Experts of a small language model.
Size: 11 layers, width 192, vocabulary 16736, 21.1M parameters.
Experts: 96 SwiGLU neurons an expert, 4 picks a token, a sigmoid router, 3 empty slots to pick.
Training: a variant of SOAP for the experts, 505M tokens, 3850 steps.
Below are experts of layer 4 (counted from 0) of a mixture-of-experts language model. Rows are named router (the router's row for the expert), gate (a neuron's input weights, with its number), up (a neuron's input weights, with its number), down (a neuron's output weights, with its number) and show model dimensions 0-47. Each number is 200 + 20 x the weight over its row's rms, rounded and kept within 0 to 999.
After each expert's rows: "raises" lists some tokens whose logits its average output raises strongly, later layers aside. This comes from a sample of Wikipedia text that the model never trained on.

# expert 15
router,225,233,186,220,225,164,206,176,182,192,177,195,201,196,207,211,220,220,211,181,207,163,211,205,180,175,212,195,199,206,202,192,206,204,204,188,175,218,211,222,205,177,181,207,170,229,204,198
gate8,194,201,175,216,199,189,192,234,173,191,195,192,216,212,183,201,230,157,182,184,233,186,211,196,189,212,209,173,188,171,229,221,212,187,203,179,231,190,188,207,202,231,229,189,250,231,199,214
up8,205,195,167,157,203,220,212,187,216,239,204,196,176,223,210,193,164,181,205,229,207,188,181,158,223,219,215,240,199,214,193,213,184,185,168,234,187,210,195,196,188,192,206,200,188,213,209,190
down8,197,217,198,179,181,203,218,182,204,195,212,179,216,241,214,181,228,192,220,196,212,230,214,233,202,176,221,216,198,194,202,172,200,186,194,160,193,221,173,179,214,246,209,199,209,193,218,216
raises: "es", "in", ", ", "-"

# expert 6
router,233,239,185,191,229,207,214,210,171,218,193,215,173,182,200,193,210,226,216,196,199,193,180,221,201,214,188,184,196,213,189,198,189,181,210,180,206,211,219,208,214,172,182,169,211,199,193,205
gate1,170,201,149,220,205,206,215,189,181,219,214,233,199,210,202,228,224,167,225,179,190,211,209,209,228,182,215,172,202,221,207,203,210,191,210,191,211,203,151,174,203,179,184,201,189,204,207,227
up1,215,235,224,218,197,211,183,208,211,213,160,223,212,212,204,172,211,199,194,192,212,186,169,183,193,207,186,200,198,182,186,202,236,197,218,214,186,180,179,255,171,183,188,204,202,199,218,205
down1,171,208,179,234,191,177,185,191,193,155,179,207,172,176,191,198,199,236,221,179,185,150,190,176,235,173,183,218,215,223,205,165,192,194,235,196,206,191,223,216,172,198,205,207,212,204,210,186
raises: "-", ", ", "\n", ". ", "\n\n", ": "

# expert 13
router,214,180,183,205,222,193,211,174,188,200,177,182,147,186,166,215,211,189,214,191,201,201,212,196,209,202,225,182,217,236,187,178,180,187,196,193,175,209,209,166,175,201,184,196,196,229,223,220
gate3,170,211,230,190,207,195,209,208,174,213,208,206,193,195,174,197,207,202,205,242,178,241,217,203,200,187,220,183,202,175,182,216,181,197,219,204,172,213,226,204,229,192,179,210,209,208,226,184
up3,202,154,231,179,186,212,188,169,237,190,205,197,259,185,190,206,230,217,226,193,192,181,188,214,191,192,198,184,226,179,222,196,212,214,183,207,166,198,227,191,212,233,169,187,186,189,205,229
down3,168,172,213,181,209,206,180,188,204,195,203,169,181,215,198,171,173,165,205,211,169,183,189,197,215,215,220,216,221,183,192,176,203,206,186,218,193,154,207,244,161,163,240,173,185,215,190,184
raises: "-", ", ", ". ", "et", "st", "th"

# expert 21
router,212,204,203,202,215,188,210,160,185,189,161,161,178,189,182,210,220,212,189,160,209,191,200,202,187,170,203,155,212,235,194,218,195,208,195,202,157,204,202,211,182,224,200,197,180,233,202,208
gate1,214,247,174,209,218,166,203,212,189,210,173,200,211,218,227,192,233,179,196,219,248,211,204,201,206,195,219,218,232,193,202,202,185,217,202,205,203,220,200,192,199,191,198,187,180,188,203,221
up1,207,182,190,177,229,191,162,198,218,235,161,218,204,173,208,174,168,192,192,206,226,198,176,211,195,225,214,225,218,195,186,174,196,182,218,217,181,214,216,219,228,247,200,187,155,205,180,182
down1,204,193,205,159,216,224,186,191,181,212,210,212,170,203,160,168,193,199,232,226,232,180,195,226,196,230,238,187,212,214,223,147,167,193,209,201,231,183,190,245,179,165,221,191,208,206,209,228
raises: "ing ", "ator ", "ers ", "ation ", "ations ", "ed "

# expert 8
router,195,179,161,152,250,196,203,211,208,213,190,224,210,176,189,191,232,225,185,179,215,205,178,233,166,206,207,187,228,228,183,204,199,215,225,191,194,207,246,220,190,173,198,225,162,224,192,210
gate8,224,166,199,194,202,206,155,224,166,189,147,203,220,192,228,193,201,217,162,226,211,181,164,211,224,207,211,217,173,200,204,196,235,180,179,192,202,175,217,200,196,187,197,185,169,231,178,231
up8,176,216,178,218,194,200,199,235,182,204,162,201,230,177,181,236,203,182,192,174,190,187,196,202,212,211,190,220,234,193,186,212,207,234,170,172,217,209,212,199,208,220,185,230,214,192,215,226
down8,205,213,204,189,221,216,232,203,233,219,229,232,210,180,200,175,213,206,190,187,213,232,204,218,156,215,221,197,217,167,215,207,223,193,195,243,227,176,231,214,227,178,205,238,198,210,187,219
raises: "a ", "the ", "an "

# expert 7
router,207,152,203,146,235,187,211,200,213,188,200,208,190,185,187,206,197,212,207,185,229,195,208,236,171,200,209,180,215,223,164,184,185,206,205,214,177,210,236,204,213,183,199,199,179,207,208,207
gate8,198,206,227,195,214,171,170,196,203,163,172,213,201,175,227,217,206,200,217,202,177,193,185,251,196,156,190,182,217,205,176,204,189,190,215,203,212,221,229,197,204,180,216,202,199,250,172,197
up8,193,200,222,173,231,186,225,204,205,166,218,199,194,196,230,193,241,230,201,215,173,211,181,224,154,199,193,184,187,218,230,192,204,196,223,178,181,188,180,161,200,198,181,204,210,218,179,223
down8,210,207,156,178,242,209,231,187,187,180,181,202,189,182,192,201,193,172,217,236,170,209,226,178,209,185,204,190,240,195,203,189,231,224,223,195,209,179,223,206,180,194,226,200,168,198,227,213
raises: "the ", "a ", "an ", "some ", "their ", "its "

# expert 14
router,217,204,173,197,212,192,208,204,205,188,168,164,190,187,183,221,213,208,203,155,203,188,207,215,205,198,217,159,234,224,188,188,193,193,212,175,182,219,208,195,236,181,218,172,171,226,226,222
gate1,189,160,166,209,189,202,223,171,184,186,213,178,212,203,167,205,225,212,180,183,202,197,200,185,233,210,193,167,217,208,193,205,224,232,161,182,200,211,175,196,179,205,187,202,208,198,219,193
up1,195,224,161,187,222,232,205,162,192,186,183,221,203,193,165,212,197,219,229,173,192,264,215,234,191,205,174,195,200,197,190,212,183,182,202,196,229,193,191,224,197,181,161,182,218,219,196,174
down1,240,186,199,215,224,205,183,205,219,196,195,223,202,163,190,226,195,187,212,202,174,183,213,205,203,199,221,211,179,215,245,206,169,213,163,156,166,209,203,190,227,186,196,234,187,218,236,190
raises: ", ", ".", ". ", "-", "\n\n", "\n"

# expert 0
router,195,201,212,193,189,179,219,209,183,201,182,243,185,200,182,200,183,181,222,199,176,179,155,202,184,186,208,201,195,228,176,233,188,171,193,165,188,231,196,205,211,180,180,218,202,184,194,238
gate8,219,180,223,212,184,212,217,177,186,190,199,188,216,214,224,203,203,181,201,186,157,210,232,204,235,204,184,233,203,213,185,231,166,158,189,182,177,192,158,246,191,209,166,231,188,159,208,208
up8,220,264,181,175,185,225,191,212,189,168,223,205,215,183,204,195,212,208,182,194,195,208,190,195,176,200,168,203,222,195,243,183,169,186,210,206,181,188,195,206,203,216,167,213,207,205,203,213
down8,189,174,192,184,181,196,162,217,172,229,221,235,203,227,218,211,193,232,181,198,216,189,192,186,197,221,188,209,185,211,186,200,201,209,178,194,199,174,187,213,187,206,163,199,168,205,209,177
raises: "- ", ".", "-", "ing", ". ", ", "

# expert 4
router,199,206,191,204,204,201,199,166,186,203,160,178,207,205,179,206,196,208,199,168,236,213,207,204,170,169,188,186,197,195,196,213,195,229,203,205,182,185,200,200,187,221,206,221,166,210,219,232
gate1,228,217,175,157,186,182,196,219,202,180,176,194,212,212,228,172,170,189,239,209,183,214,177,220,219,175,181,184,188,200,212,233,183,191,194,198,179,211,227,222,236,195,210,224,181,196,213,195
up1,180,224,201,209,175,201,195,190,196,163,188,188,181,157,218,273,195,206,180,195,181,172,194,224,186,205,174,220,212,194,211,198,175,211,185,193,219,213,237,205,225,185,184,218,167,200,173,199
down1,199,178,204,171,202,227,214,214,216,227,212,232,200,202,191,215,207,191,215,212,184,194,209,216,235,182,175,154,193,210,187,191,216,181,211,196,222,197,198,185,179,193,193,222,166,183,221,194
raises: "ul", ". ", "ep", "ud"

# expert 22
router,208,220,191,178,169,185,208,198,187,237,152,220,160,173,188,206,215,199,210,221,216,169,171,224,171,209,226,213,213,207,227,182,209,191,205,161,186,173,208,207,198,200,134,191,183,202,215,218
gate1,186,200,228,177,195,199,193,204,178,239,231,223,179,215,223,196,208,204,222,217,181,178,226,212,202,196,168,217,186,199,161,187,185,226,203,194,192,209,183,181,170,211,191,188,215,149,203,181
up1,216,196,205,199,170,214,181,205,241,188,219,201,204,180,210,226,214,226,195,199,202,199,230,186,205,210,223,184,192,211,216,152,193,191,154,193,223,174,164,174,199,179,185,202,184,189,223,191
down1,195,184,184,223,233,196,201,192,205,218,205,167,209,208,189,179,167,203,190,210,210,198,197,215,219,212,207,184,197,185,185,183,211,190,254,217,229,193,184,200,207,196,214,244,167,231,227,180
raises: "\n\n", "th", "\n"

# expert 20
router,211,191,197,194,217,154,219,203,200,195,197,177,189,190,179,213,201,209,219,199,184,202,213,242,180,181,189,184,212,214,206,211,186,205,205,165,197,216,223,205,201,205,191,178,187,200,174,213
gate8,219,209,212,180,195,198,224,206,230,177,168,192,184,217,179,228,193,193,176,182,204,217,224,211,177,155,189,205,195,175,210,176,206,206,200,202,186,207,196,193,210,194,226,203,169,225,244,214
up8,223,234,211,227,169,217,157,192,205,202,212,204,236,214,233,211,217,221,210,227,196,209,197,183,182,214,224,205,207,170,198,220,229,212,183,182,174,217,188,199,226,183,204,194,222,187,180,215
down8,239,190,172,175,197,225,200,225,206,196,198,201,154,224,187,190,186,229,208,246,210,234,184,204,201,242,204,206,209,193,191,196,214,203,208,209,178,231,179,179,193,229,187,209,204,220,190,220
raises: "an ", "the ", "a ", "in ", "to ", "as "

# expert 1
router,242,159,203,196,233,183,186,163,203,263,171,226,158,184,204,182,204,210,222,212,194,208,165,231,212,209,191,197,198,225,206,166,162,192,216,178,208,196,219,213,209,198,151,191,222,184,196,185
gate3,204,176,182,225,194,203,187,227,194,192,191,197,164,197,224,171,207,212,162,205,198,235,190,211,196,233,235,193,209,202,196,178,210,201,204,223,225,214,171,218,217,170,157,227,239,227,186,222
up3,182,215,206,200,188,181,196,200,207,228,200,219,199,189,188,204,180,231,182,209,208,187,170,167,211,206,212,191,201,174,185,245,192,184,205,191,221,198,195,209,207,190,199,181,180,202,212,193
down3,183,166,194,235,182,175,208,189,211,226,186,218,184,154,248,184,187,177,170,203,193,244,203,174,194,222,215,162,178,184,181,209,176,194,176,181,211,183,228,180,204,236,194,205,209,190,223,200
raises: "/", ".", "\n\n", "\n", "-", "th"